Experts of a small language model: vocabulary 8192, a shared expert of 64 neurons.
Below are experts of layer 8 (counted from 0) of a mixture-of-experts language model. Rows are named router (the router's row for the expert), gate (a neuron's input weights, with its number), up (a neuron's input weights, with its number), down (a neuron's output weights, with its number) and show model dimensions 0-127. Each number is 500 + 40 x the weight over its row's rms, rounded and kept within 0 to 999. Numbers have three digits each.
After each expert's rows: "comes after" lists some tokens at least twice as common just before its tokens as in all text. This comes from a sample of Wikipedia text that the model never trained on. Tokens count by the router's weight.

# expert 30
router:485443542518498511460537525524483488515492583480537513469486556458479499540487498509413484524501469512540533546514459557499497509500473456500445407460529595508527467518502524449491496435512469489523489572455541458516573563552524430508539481492440503517542567593517460508553427525454492520502540505521514406466490394474514491514511451540465602469522461472448473468548561517510457470504
gate0:469522545553503497491488558603505485434482595460474489480492473480459479466565471502502413520538496521539500518544503416445443480463541553467484488445509501529482505578481517529469528455432511568539539570512502510499552507531520458457564456512451437477511467586523419450495474468518510501560532499515465467494517442453540484535463567536556583466529491478538536509520485514548441484445
up0:496509474492529528539458498487570535539491508434475460546438497485474485572477481551514489509502421557408431520513517491470476469488465489488437554457471545480519565501514553484425537536466474507547457519509496477495513458497465388544513497501531496523431490541460464467465455429534469468564566545611471491505535468543511519508491494498562494532562510535493482448409572524534546573508
down0:467520486445444473519470487498598505544527506463449481529501468518449482521448511561480475486509516508510536459509511492434468429525472533464479516499494543467451571455489478354550503579508488472474495583515573476543469501477458509490533526420522470475461578592511523450504516469458536564473526504508530532500497523465485569462522569544469537519439511526542550459448494531427492566506
comes after: " of", " in", " to", " for", " as", " with"

# expert 144
router:527456445447522483553537555529486474540479546502544466522514579481476506466533511531495468514413448526496596444509533525467529545452551470500512434466526521462553395487520464504447546458523494522471474576442521501493507505466491509485564452539421501483537574516470497450515484436528506537503486547557528477443481505493561473414464434472433572476530526542510481564534501451549549521522
gate0:464505534550487501491548493499454424566574585554536549499522441488416544524520549451479522461461490564488505461522513496448485483471575549518471457537512444502480485458557473487510496511533530492451538534479494457387523479561509457456495487507490479434505571465510441425517517547494538489516537475528549460615584518476456459473492500525516469481479500507507476404497533431518494549524
up0:472570494471530460498534410519521469491491501449437539460533471536482517526490558493489519485557567436507453496505504485481540514479531450418469549455497450524541479545493500476517432502501514497523505536541524474504514438506490506480546466484520442527511522484524541549433465440518500534477478589534518511522439525605582553479468436417461478478507538450454573545527551592529407467494
down0:524476553420456516474492544602499482515479515453494512515441471532466413475496505495505455439482535593541443513521494462522456476476522492511535525596468492469485511499472505461501499512421539531524523512487564507495469490574454457539494457523495509477486464555492505572458533511465463449514505606469466517547512505473522476412537476511529634459471499539536466468498471592538518523434
comes after: " ", "2", "1", "200", "x", "3"

# expert 155
router:498480540409579481470536493521500440506528538490587470538567563521508499467488459532493451564441451490532476491581509516559502551549490498484402489473484545452511529474537487526411498490450431448453464521465545521536510524545514486459463501532457490544558553510499462488469499509510545523540469522501461473480526403494580495501544414486488523510524444559428486476534534490573474475558
gate0:458422488445517519496545467516533463550537517440501442453523498535519507486508522495456495498482475539445458448562447508519514541504522513494444474589483467471490476512573482516507537472538573561412549484553495507523503556457520529497498444480420490533611553501509553481558553533425545494461524568443554509496551540403474469513519466489492536430553478492508505472480412495506515540467
up0:552525535544507499472480458480463483534443451518524481509461447474590468485547549522514560516481519445526493553520437517562490487511497484437559552538470455582495479525516518445535498476538457519559519491465445493474508383513515439473528515543506501473501421522515492520460476488455514477446578444622571519527488496539454462483524520511464475601477433534474484467572507501455496447512
down0:525555480564460549483525476461447430517475476586488536491479506446524516538534484495555540484534560491463539521419477559525526429486471427506569520497457501614528529516495497453508457479500497514564519537442512468408470462481514480533476421475543480492536403487515536483485469485487511480499519461580555566467423522504478421502533530492528505556425507509469443515549518541520515462534
comes after: " |", "|", ";", ":", ",", " in"

# expert 62
router:456493560486517553510544526579535496527429586503518484513566515458490368497471514489453426473539456561514540496581449506431477484423519516489479410414528499470550462460460534519496461448469506505472503491516497447463551502539443456520569510544482513514551510594488448527559487528524539554537487589515484473505532468508522543540454499477463501478439526538494493509526471518480499511502
gate0:453509542523493494426512548581466509526491550449389477473521533475502486503472495544430449497537528519516466530504457425464520510533494474437558485454504452562486478470545540477546463464478544475506481434493504454465563563476525526543471458556575532544483469522516491507482474524473541575552538586551500416519439472573558482487489463499469509527574499515427515471483477430471520560486
up0:552464522526559515488467589444526464508477435490553541521557454551400492432456527503498485453528501501539461566474567599494511419448539509466523487473454579495441496477517472542521507540513423457530454538481493508460536530429537442523503469515495477502447572529521485539541494471513484492500529504494441498563513537501518478453510576550539508574483545510451483486451544506467419505462
down0:501485473403532492434459551528514502486446449608471495468530473466522437561588479528482595501531468492415473486487564425536499533448511439598502444492545514489480439517523503569520549519467575455506552458571493541469504522500440514533531551439542469456562530491495542486469523463525517482447492514474517504497539513485489532442551452491502499501490439507470460530508499507429516521526
comes after: ".", ",", ".\n\n", " \"", " (", "\n\n"

# expert 147
router:483426572497474523538585505531479498463411453567575502561542511498513517490522509477494445488434430526457497413476499453521525525506527453490524480412516539514555448498514471517504519525443483507458467463563508440539497505547501483517474508591548524560566553559488526541514416477472541536503467524463530503532464462472542545537452503468477515489475439570446504502476424527490490505585
gate0:525490484486572483506430536526511486445509483525525581479465528497599509542488495561452470480489507538512547507566468527527515534583429460566470469439528501543471495444499475535468524489509472514505465436512441464548469450450500516529490497469450544514510512429454476514449538512497582498536454512502543495596429513490557480468537460553471589541496475520478359535483513468502524517474
up0:481474464455518514462494493487570505492479554499520498484502554531535472436444416572472534533540574495507494567525497453495525519501470466586508476540422532430507530477570501500469491425541514524527485533549475509504542440499533482494434472473461554541446505609480422499478541457518463477496496461426482585465443500461516480526507485430537561541544476454427491554547507539530550510519
down0:480405541468444569489458507476553509548438455459507474511501521489540582509454530471524525402534476512488498464515546507486522560448473539511439494454511524505592523494520535528556503537473459440479518476573467512522556547511444577458505562465526491499491554518465522504548529487504532517403503541533477544476487460469482580492477457484497480470513467400572543512458449459415480509524
comes after: "-", " of", ":", " and", " by", " in"

# expert 19
router:445446505470590482554566551544566478446515563525507557442507536462461448437556520536376478549486498539529459462537494502478557506513490552503485517430512517464527458498544533485462455436463434493512513598521513435490490496527457425503518421538482484507536561550499454515533479530514519503493472506511438524496510451460517517503479518496438527402480539467549548467485508474534502548539
gate0:455452477494464514491524546451458487515522568473527544498486524521447473412517484484442521471451464523517477443480448483489525574466365512505491514580518520470459557552532516463496446551553500495479471537513455513496537539549551460558462496565446474547535542531424452472488504526518523487462462451521476532508491508472514464465535464540506553443552559471433396527552532563549494540489
up0:451468534567421427479529507543497483557429500470453545442542560456516452524543541522515371515578493542478490495441557531535456446474494529534462576468530478481479544476509480538545515526477493464524531491492513550471474521429454490542590488572553532504523474540509538452490464523546441479438527482508475547504503493502540473508480447461517490469435576434516527529542448522463478471514
down0:489480507495450489452453442470492427521527502465550547479502528586459484547571522499519537559549545473470514546587530428526487539521423524529517509545469512528472504590513435428509503494523479532498403497521459504533459570450476480536550546499435462503497490431419522439527499449526426542496514435496539458524501545469440488533548460536481503551467530490444486516447517560524536500521
comes after: " the", " a", " to", " is", " was", " be"

# expert 25
router:554473544425615491499500469523501422496478543556564510516527566494519452491506467544512473534472450538522491518543539513466523572526519509513440489495493572458512490492555496461441480491484423409460459521506527523540514510515495512545465512504437524508534547527496480525529473550508482500557450482554508423429527377503569454528492451522457475476530509567472491546502531529534467569583
gate0:520465445461451599472514502489471483553410516482527433481540532548545506473492496565559523543512518492538472498501514481524512508471511493461458520543375506451470595500543444494482429486455499524531538476497450570577439507516496482474483412484478500493511455481514423459456515558431550530480502524560529501455451501464526529537535497565518506480470588492509537483547430543489500486557
up0:495495482442481484539540398468493468485472541511543476473500494472509520509461483570438563533455505471563472527513559492470464478561430510513508513507531484548495439478533499491394519582535522495570600484564541484452493513530479502533488471474520451456503528535511562537508443516482592476480464416448470479544509466532506509494485527524450468485587528467555491508468425482516554413440
down0:447477584467447460499501527521520499496536546477543573459464593447510517483535466518470478462486478549516454476532467420453505482449534508505542520452508453495570497461475543435478450490459496520519515524509503494508487509478531543567424463577530482588462518461447497503504474510455561535514481477454497553508569433534531518507468515382468564499471578541494576521521422523529549511468
comes after: " |", "|", ";", ",", ":", " in"

# expert 156
router:474416531503517532465510528522465458559423539555506484524540533489494492470473513528467482485470485553491564511514468578507487484590520485509451439517576501433594521454528533500488477468468504489504449558572490443475522507473543483490474436522472535554566554477470503530545504444443453553568472550507475453400506458494607494524456512478485539477469476509531503566507407494483467472523
gate0:475479497528517513550460575525475405446532560432518489473480527456522521540392437469504473477557497509486577501450495500508423528530515540549508486450477459465475558548440510545431545465512478480490477520594487541523453477509485473525456496539475506553588485484480496485535495458590478531494520577421542560484479500533518523545499507462602479442482468477470461526528493539440514490506
up0:530488520468504540546540527509410521426410507525533554562497526504541457498544464454430509523560550584479449455509548517490449479516484532522493508413477462483497462489504519550495502462478536498472542503518458564514457453404486503539533540516459473477513452504470502534552499517435549509558499471447522507439567496507501524418435542518519515555464478483531537550607457461469518580519
down0:473557441478420531515485501541526473553521457498502520429505593515470448513406517538510547499514527515507534504568488381447521472554487498496477432527492459420417558493528497450520553515482406498539464548557476483527481538498517511504465537483506522472484493490470556573544486494550496533485519481477537505549481452430435515559446497450509481584560527481456528478498524547464511470549
comes after: ".", ",", ".\n\n", " in", " of", " and"

# expert 64
router:474382542438537498593575529515497485488462530545547480498584513500500491434549502494506500469426489528423518484474489500509505477457456475493489477511514493469491483474516540517524438389481468492515511505528513476554500514530526519484516523594518529576537542527504447558504399534495531513476467539501524461429511437469575549555436447447553495476487485481503536577505462516522490488585
gate0:484485537493545479443494464525552576457531541438490453494463486502527500396562481421488504529539535497477456593478467470451498505456465546494498557469503558450458489449561510519503561485510438508508575555525482464473459463483533435498544477531491465530506447463495498559482533496572559549434507562493482568527528586488585492500525531491480518428505468486451504516449442564449505510477
up0:524474457513555524528450481543444526542493533441500526556438455540450553584457491507547468477460416479539437449469572503483536550536509451500550455519461550501544511528468453492501465523515448561514477482465534484513517509547583450581547533540488474496491482491459520441498465446499532483486472532473496471512538519432462518423544510524503565547422451514526508538418470508574548511427
down0:487456420489505484380554507431540503501471528559534481524567550490446493563463560488540442503496508531528426518571502496542602537525540447501518521495520510512593489557448531517515434576426486449470488487561491473496500472510544512483548541476543509462506498518495473456490523488519475485429449472510422466546568443498520500462473460491500601502468451457460545479480540493520497495503
comes after: " |", ":", " the", ",", "-", " of"

# expert 157
router:492427436510522506507563529539521508421474490546531522473545554536480486519497501496458454514456483527508502460458478489467555538453631525481533427481564524455506467486552576464505483458469495471471508541487530495534500485568553456439491490565534535545524534553498503540499389502418526524472478562472467521483489465481555486558452496499512534382534437519474500496489406489490538521498
gate0:513448496495515444517479577514457510554547538496515516447534483530482446516453481475397482571415542473539491555480515465498507498503547494462455511465558528456505492515504554538543476483557531512501589497465468513501500440543451415536490534446467419475478477478495491555543508480499537463560447428531458571479422449517533560499447539511473552548543516519425495465554478499543480562546
up0:538490499529453523533557430552552483473496513516493497499587469497500515457533493492514464484547473430428478525480506508553522554465468475461519527494487473481526402554520453476476562562520543511486508492544503497510505529480531494515451521429421504502473490587390463461408472557448484578451518522463494509495476450480576504446591520497494525487516530573482493564541566495421540498496
down0:485491550367491524508511495438547476561562455515535516488420500471483534461455539542509509536487515437524511518477548458516444544464532441511569452488542504464552400445501461543545493504530510481539439474491539478386520461525491489560479546558519476474566470549451526430464449505558504478486462484557505500517451500490521473481528535499538522564508557501532529485485558504413491542489
comes after: " the", " and", " a", " of", " to", ":"

# expert 154
router:413467557443519567563536508550502502422519516504500515570574515443457480390483505498402456508486485556488506496590462486463543525524504525514486487484473522436510523526579572462472491475435443486538497507517461426533518490528498455467546478535510509544499547534545462513557461535494524519467507528499458413503454434478531539505473534544452562491528464467442528508480522457506564552504
gate0:513485524511477425497518484531460526456598505440471510497519469525408470472485504424526524510513493516490576594503536555472523528502520531541577453476521507531416466442517521494475498456481460555577538495511472503530536432597509504434517471568544557465401468488490515556504526490528531490476515509494520487420564475469437451548454528538449537533499445465422512506499543516474497515497
up0:492573475509496491580474536543521514485472574416540557439423439508437488519457472550503530490482490514468461529476478476499430511485592452510502464513473492429426501578524498519530495552513512543496489472491609524486473404537491524542543422537474520506518564493489490552543494509554523547524472462493457512436485448512442474507527481477477531501554477441451536466498424528418477491524
down0:490548543535585523531549484527502481509502458525483486535463483484412543444501478480442521474436564528478534544465581470587509506523520522552522436483475513520521462502453506499455520477558507486476530494543498533484477528497534528478504477436455539531538448497404534472491553451528551501455416479487477559449548506504517473412512493408525498488526457482413584537524579416473525520482
comes after: " was", " to", " is", " were", " and", " a"

# expert 36
router:498411566560478514534496552494480458487511478542493457511516573465477485451535541483521503502528496524477507520526469541557533512510545497610421466537555488449472494504518512471455471428480452491475445460489448474546543541565533395534542399524447459515548512543578480490528460496477502510481472502544469456449435476492526461490508512447417535447533519563507510522548449565538548483499
gate0:509506445521495602494519437481480396481457500491446459465569482513555455463518532501422421505436423548545513517493496481515479428551508463543499524538500546521509442530533567479524539575443495515515436522468459524497454474587555571476521456521522484454429520466506561542480553465477537541471538495494498476488472498536553414504542482505515504519447555548489482534461473519488522562473
up0:486498534492526436493460464564481529495527436575493486564452516465520488491466540468444547481541439516476555590583491522471477416569544421496527463522452456543467502487515546575517562502439460446526444473447431469468510500450527528528594512527520532457482492469503561541498436487413462513457510520486495465537557512518466509544480460506490552446520490498494560536551482470521545481473
down0:451477474371520520501533450514508502500524571468504512463491446544446532504534453474531540459499515493453486465519525488521496495459508561488445494555529512533513501472498544524519405562544534557505557520530467410489532512551483497437472410496509544512430570517491521524482452520582393460609492496472465483530521519558471476520518462455558490442535513482496529475547476548539452461497
comes after: " the", " a", "'s", " an", " United", " his"

# expert 38
router:493439514529549476589532557453434438487506519560499479449520509460496473384559457527497509540545498618484531467491507534524501511501487526551478490466542513426467508513527526502443514444483435546414462551535463421565482494491531410504485452514512548508498576580559506537520455581489478496462481506518494466453497450436538536534527490478517523461532459472478530481489518509495522491545
gate0:463507473525546492481503561453490493496465486513435536428451465511505468447539506527516467542471512600469547490507555569532436532498527485508504544485477505486461519562571514537502444520471438519460441473527527542488473516467542420514482514520537465416511502493522468508468510481454450455428568510577540529512554478566534488431484498518454528434457498523432483454580495476562435538596
up0:433469436499457499544577439528534453525442546510453486499510438444479449452419435486528489519554496478477530496577500460464459414468502532504513465541398511459556536499537500470549473455521507518532486524527461587531447476470512482517501458458565541497450483523578477522491549529567484503470515516466502469545510573442438505499451527475540499507507485597524524471465521522539567538466
down0:481538452532527575522530485573525548545457436528460482560539467437522400561544490518521495552501459582465506547523458532472493422486432454483399485598491525523479496515481443469554492546450456548483452475445531493538555481499525450476497479434520482515484467522573449509494567493447523455458562470479487505506510516503545500437517523536489477543524551541472514516450443465544517516482
comes after: " the", " a", " and", " of", "-", " to"

# expert 71
router:462457551515498454502494542540544460415513553524498445513529573447452466417496507494484504489493502488452533482549495493500544544521497520540443464497563515478491532500529601426424466445460453486525454509500543494593512547539538431550528404508484486498573508514537500476503510546458478560472439555503493429532485551488566439522514453487477556477476516517425462553447488522497494557511
gate0:486527542426490451495519454480502493504491542529517432522498526509512444477476463571534547565579476517488501508480487406463523579522451526507523474446466443541531507542490511442522481523500503483575468509496516559527482476497495420492452512473573526514561392561509534502529567538470491504511522437527488422466565486554531435474493448476481446506536518624538446511463481495441487482468
up0:535517494494511462493511442524542536536564445461527563538458575517521586450491465464487555554495516531539469552457506524530523513498481491526433538535565492532460551417503514503463517407548480438505498507538511448440552456524497523470521492464459460508425510524584568464522513503561518516475443529483524394486524593477487476466531439463498492475436527537451512523450483442560494522482
down0:485472467525469424456476521559431521382486496501439409513489506555477500503534500534555519531461504488477518498519560510466476572536458482459474498572557547448494557549506506471518409504593559544496480476491485481472453514461522539508545472509509515473573488423496417516518512437452509513472504514469515457516607546525433453503534583504525588501524494481494510506456504523478469514513
comes after: " the", " ", " a", " was", " his", " and"

# expert 90
router:532469536505523478432444520540491376484490494533609517530485467470511511488503523454503444491483500496539608475549523547507541569501558508575509457497501502453493426456533493510484501483506458518434448476515445473550542471504499495530527438509418516574519562559519434500564429526502513514551464499524480475442481515430521560475484514565426508475459530554553551496481492506514489529551
gate0:502405491450465463550566516525557472496491472521521493520513574491457606551422483467460524603473517475439482380491493490572544502571444472486444521442495504518557480491500540504487441540511479483456510522547471545522496467452484561523504547492417504444467526511517440447534571527442514473570496519534484491492519533452510494568520447479512512465513487530499521579506498495486522543497
up0:526468454449523476466423467515519471532561499547506549512509520472554504523458486444482421527496481499575491554492532525585494524461487447506522489572525443523571592489468426495465506474477514440501453469473453503508562480488560500563459486536456491484443492412497544451493510516535497459548525514476459416486497492429510512582601459504497490455479484539535516532548561542443513545458
down0:514423491463499559480489570539449514519459501505483528450536625550436536471522512530486461491502496514456479478418529514521478530480465442499482549537573430477508551509444540576504519476536606447490556519464489475523546534518578526474474474511488589415429516506450476468451530527477538465511462496464483520505507450459503455525525473429490520520448464516514457594499481550528498519511
comes after: "201", "200", "202", "199", "198", "197"

# expert 94
router:473496569503504534498580533503479501435479518489519507471508521480487484481526465513500477598455430499536504484464485456473510552545538494479476455508548571468529411529571444510483505508429504491458491533545491480500553496480561473525481478529507447537520559524483476445500494464390551541496436581539519422520473509459491552516516435547477609518527427504421532559514489578551472505498
gate0:448481496453515482576573544573495565527539469533471476495444488461463508513488580484546474475493467397505490421469426445471542467489553493564502472437542554532530487506504455480555525472535511521558517447552471526462498521480576514479499535501520501488436539504489476461438437553566502555507472533564514492487506482491543508382488428494571506559530450484465504551521513512464452500510
up0:475542485518529464498459525480553508489474422489485545510484502462536535423486538540507485454466520409535571458416459495494517503555530502494535476523455571523485589448438457493417519523474513494468507471443488477472483488476528560530543495478565421482480473506503601442501474488512552442552483550542502560477510492435419501575474385536513490515529554458483532510533474513518496547511
down0:547552453475514486495558509519508481574430546446450557443484449533549524540544494537541461494439472486511524520478513528462463521550444546514510509535542447528498456462499485456457465428468501475493523558528460538451439494499545483481502478418496551464507437487465490517553589509455436520573559514525471607529489605457451463526486468462513505489541578460551483508495458493476545471478
comes after: ".\n\n", " |\n\n", "\n\n", " It", ")", " He"

# expert 2
router:460473579444470459513521526536474470530459561546523520503495447464471491456502506498419512495511449498551539500492519568487551517524563510513483477493495537454508444407521463517496439511450503424516407501510477495516584468521484460482480477546511472578518541524545472469475473525480560564464464594578513430514514522475520536529453472474482585511525421516442497500497436576536530480572
gate0:506490557519411484508505532485434530547464568490517512457508482536456519417472502464593520495550503486485448471513518517425487501476479506570538484482456565537511490547465559492498460466621481507518479549459465491532422517535494515515454475434456492471538554522604470565506573518428463526483502462510540464472480513473431459509473501516543458577549508548539473453494479456530464514560
up0:504479517538397469542512420448503513437491470456482518440483492527518567480461541489483479517542470486503544465530479614530507492481550534485415528419535519414467531451436505555491490486440512418531542551448518438496499542434496563484485465467485496516487560522571497467514468571498559560488538474449497472502483545506567465486571508473497542521543502486500524469523446537519570501538
down0:565531470514509555526466461513532477533526538460512467504487551481472500430521583508502432503480549474517544470488461414523512480426485501485521419535509490563540505547499518543475560429525460514401531444441568481539488497454480510513501467467538574465524504495457512520574572417512469536532467492509487523511482406423540482484577570528424468475488509512539448532561523475495495482504
comes after: ".\n\n", "==", "\n\n", " |\n\n", " also", ")\n\n"

# expert 103
router:505370508503571417493525499507454491491499569533507524494518541461500452485496512484502474502521417488532468491494542467529480522540500519534456528454579561480457442512507550502442497432479478538499532573454527405493519559565526427502518420558481507505554495474542485599495468575522509516498454591500439495496517483438535505548525488438427522504508480492537515480496492466537523434515
gate0:431471478479436482462558453515476479545479626500563453554454560480521466525471608516449483436537469500530498490523458479446517499497488526536533574475592442577484524517512479497470466456506534543524522529512533435509515562502534554514508375488455475493554514504472459454468492559487561481499462520507488578489499481477506462462569485500502546457494462462509474518538481524481438484451
up0:465551473609535447448489524565475477566491516489547465539504492461481463579537488471581467481480502515491483603558478432490514528560534578477435513539460520544399514515485502463470477513421510528538499497508514448468516521417498476453554496486458448496459459550506520451484526536507481543547522592480463441491451460518482564493510453488532486531481485488516556463458545478472532561474
down0:494496481415459530595441426462482479462514463476472475466556499500480453455460476557610472515518454455415487575561445516522568520477434446513571501548488450517482525522458531530510540489568505517520543485451474532486466502544499484528519532549509587519559540551504553507500411509529460449431444442516501483544524478518535483513503494480498481544532490532523492551478500546523453472430
comes after: " the", " of", " and", " a", " to", " in"

# expert 82
router:481451496496557532545517494530480477439468532541533492542543556426526490435455533503485506499477473553503533480549472527461498455517531495535431510492568469458510523436557573518504474444406508530497413484578489424506496447524517455545506511533503481518562546518524491523536496455465533583500453561469495520532533470493519513480421490443477587424417543415479469561498479533500498451503
gate0:536532529534480438424424523477466526543527450480428489448537531493489504532395534480513452500466491464529556495525451542494499428469446495517482529492461508550546480555514541541466509524497507438588516496521396473476532512505515593540423552511512498491558484509505512466487537467594450507444520540508496496560542479418545572445494476491493534511469514461471566481530473465522572540481
up0:504572505463539473557422557470486491567552466474547453460542464462503529517529536481557511535461513449508511510547485533529421532448463463515564527530465527540432540466508463482478423508474583454464462540540471448453552500493526473423481482476478448508540554527492405520506524496505503361498513507463512468464514538471536480494549558537529508585508481507529480550433521445473487511522
down0:521486446490541465446553559539558492501547487497404526481502490544466513547480486535467565473537454491549463475534532476501505520492443437510494531510489539493528534580519583491473488512486447582534545402431496484477525479521540433473525456556472515506493424484451476462533500411455480453555557499529523517494536534482466547514461468492509548493441457554452522484493464576593541441469
comes after: ",", ".", " and", " of", " in", " S"

# expert 52
router:550455555475522521576479558571474418428441491535516501537566573476491448446519494526469532447427500539445513450461466424536519518459508554520487464489483523436518489479480526498533512506468455469445504499497521436487469531576470469475488457606474498517592562465489502525526442521502519538520440553505537474452514449447557539487495491496554509457455510585517518563481488536530545504512
gate0:474518451476484503559505553520471568540472547562502478456486500491575496579463594485535547494507442581510519536470519484448417445506479449532520383493500522510541434489440481474516521506548465558473492560498512448484491460483532474512430441410558495502465470505446517452519513487541591471513502492463508455429507561479498481512510556528494522527453565511432502525486467503514544440511
up0:503561485500465474479497447474517464534535471533604452506505507502444507372481454517501502517451530517535523555489527499466554554475491459487544484507546512417532543599520500493442551476505498517555485465482507588413547481500514470523502463431519514550442433516492507485490515507486464488508483459477446459488547461504466498418468475517532562552526564510551534498531543568488408514426
down0:551479531577505518509539466423459516496485592490447495530488507454521437487454474507523477561484507544558499572525482554463469571478495481481520535527537465498565585490457488482568496488464464489537490531510519477451508437495485551535501484546533429457536460599495519502509438452516481535484455591415532519413526457483510512442504476483433515461466552420556516478482535559480460501508
comes after: " |", " the", ",", " of", ":", "-"

# expert 125
router:527468513463536462522520486494502452491531594546565501481492490468524464491483563403500407500446462477498504480596492527532580503482508510529523487510538526479482439479555505549551529499517507503448402450508468489536528488447590455536554437528481513553507569562533432515510475545492538487465506537494489457428501500447494506510468424489410511428499568565511522532480471505499504445541
gate0:501539466479558465456527526551599504504536497417501548488465527445530556478584485388454587493509528545510491493516455447552434505432534524523461469473572486551564499538547418508457502468520558516512477503498509422485479494448552598494515524532451495468511459485479548492455449536444490482436463422512475536513481499510553514465462498485544521458480539544530535498546503517516467480521
up0:480539516522527494454514573511505515472495500514557413508490501506429463521459529519469475474462422478530491436465380447470520473507525509481474526570530468544460499437543516466553506571520506528468511486518463611503502557552473548490533431536439483491533508517537492468492471557486505484526516489496434465478577554541528459438411477536538507475463517504502491540520606415557511524475
down0:508478530503603523505491492463441449474458508524510585505556607484469550491540502433485555503453484511483513566484470487429507581484520410540465533526535523520435533511498503542491472418503478486450545466465464507505488524531607525462442458485497532467565466540493521518553489410555459560476475485500516535475519474435518478544550465499467474497588498552456488505533461528453472477474
comes after: " ", "201", "200", "202", "199", "–"

# expert 131
router:479425603556527509508515544555444467507498485583561460545521480446450498473466565463542426442516480503530531469466431487483470525542470500503488505482511519494465499486485531523441499466491461460445529464511547462530506505555475475477549470545484504547562536578563520498517480550514566518507430536475490534439469463424553517546437491466480536392493462496438571494543466475504554467549
gate0:515478591493466503434461514520448495464489496479537558465452460491522515564500493505550535451522488469472527556492520547515503500445472512509495436490492506475596530418486478536467518526543507546498493471445463519440463469599486531521514521401515504391514509535488520560528464511546476479517561481478532544485461539466445579420512494483484519445532453495510515441534466506606562419520
up0:474546560577529495441506471538485485601459527509469519530482431450501395488453556521526428597515457518550547499487540459494558523517543454504504529502470538535445508509439530494554502522521460481568522494488483550439495454495494478454525527528553490484454492474508440508564522521458529507460469441548501488476572476572439500417555528510500533505423533492443512542448482519461461554523
down0:520445489590498520528502552472485528514466510518491495497505514424587545397485568486512530434559555511392553490471433500528504496551476470552460505423452505512411512500490479501506555554504467506553496453494467521507457510377474498497488521557601489522548481483499536462458551520512528528477477538493516537532489496526481448505523471439530507459450480494489490527488544490429509518598
comes after: " |", " the", ",", "-", " and", " of"

# expert 126
router:457486544491522563521566544534501482479516573484449520542528480471484472483524427538485375537481478473479475479520474487444508527499520485515468454454575567446581490482525540530433508493485456478525483560567487416511542454493525470519541398507551452617555536516483484462515466489415504525544507484519488448497475521439516526496496530542454578524470450467473520508518452500472518556516
gate0:465492421442442465527524495467488482465550606529496541495550504484462483472551454529566449508580529546491482517509446559489451552516536496525442442504490504481531538511563458439503508442545415560421538576459543491461429502496475505516533452545542518541553486493459553432471446494509425462515490555481518459497493535532484493465480559532528510467506558513559469539521475534533511427478
up0:448554458454455519494500551553486544549558532521476445569502482508611478556493555490458473546443471480515459442488506485498445516534428562475552464543516520424541489514485467505554515569515493503581465450525483519455515541543558458471582497490503473552470489577442514504458524469545547504499499485471558464462509388555420524495457495507506472526498515473479536510489547535432493514456
down0:481477535562533511553517479505424522535453470529544486499473523525556537385419586480482503506444564470511499464534466555465457483509536559464573558549437518420443480535506507478519487478478527527530503445511477451538485474510572473510493494485513547483494522489573451431432560531505520477530502516477532517447462433534545537518505502486470472497565475544540520454461545566446442425478
comes after: ",", " It", " it", " he", " which", "."

# expert 13
router:485464505479531490567570536505467455476473581565545508493523490476518463492506474525506479552505455532467458492464527563487451497552540555492528506452475567411530446465539503476508465515424562495427467568530546462518553463519498426566458501536459470495546532514518488513467469434434519484465484480578493479515511522473495581545496369493475565505482453578481525537532487541541466499541
gate5:504537460558498472483454485476499506501500508588536525460462424495547460505533480457563485504495477540538510438540510503483492491491435485426488478486528583543445472536496470503484451462446475478529602536567479512522481545498500492511467447486537510511590454549456469475528542454475576459477490505492475500569591532435508500575507504478485483449517448533412464571442523516442520597471
up5:469535468470498427482481458471474491544521530471528489521454506501488468529482479481507453511494514575483536465527519518437551537502606491477469438533600533506464509523496485434499478517511513444550503550497554531485491535513559483441486589553547548447529455536431449494519503588484455524488528516463563448554531572511397537413515504542488444479520445494531451494495590448516505495493
down5:586460470481440482489530485504459491450514549481476494562516470466504527443565561520518520536416440504518502559480469497487445528479499478495561496516525504501524450511474434488493466452468528511528512409517410480576555474536545511517473472500441539513519550540498460549493535467468554503484502547537451506393539520507552451513466492559558543447579523513495455471512443604467472439544
comes after: ".\n\n", " ", "\n\n", " |\n", " |\n\n", ")\n\n"

# expert 32
router:482466539398517534515564478533441444455451520561555564513454512490512478503470510483486532517496443497480556449506429507510564520527556482531455476439522607452499474475484500538474519503494484522467491461506541540459564523475525517526521475527466496519522505512497431523603435545402523582481422563491534433478506524460505456507525482492443548462507521544427538554531479503544520545538
gate0:509508475468448502555555487576521466554497491440529429508464511473439512558506459486533580505463515470513502498454529561517507549478526553496521591455552475475477486486554546522457529495510532469511500487473471476411464477487430480549458444391482513524497502450503522458594489549452535561512519534411532448490538498451577519509457433524407501526543539486499435524515539514529513522514
up0:503481465543534498565467430442500477516518541592447522524550527508578469486579431437492455510510540487488500501581560442463424507468533496503483523539567455448519526525445495536472543511534447571493523490497496482548459532548514541465479516438456516518541519510573517493547490496432474494510588458493526438500411532457524521522575501534475502483495544477514575498436459483487477445442
down0:431524496507506565432551565501460534545512484545539488442484532440515544518525497512484508463441523439496488524471574467503454605510456499495434493532483496510574502501504502528460512540502510506559509574463481532471507483498515474454504466506491548485505515522450398485522598509471518522435429549468528481490555471455529449557486413488564500522549530492462460437543393546496481548456
comes after: " |\n", "\n", ")\n", "\n\n", ".\n", " Released"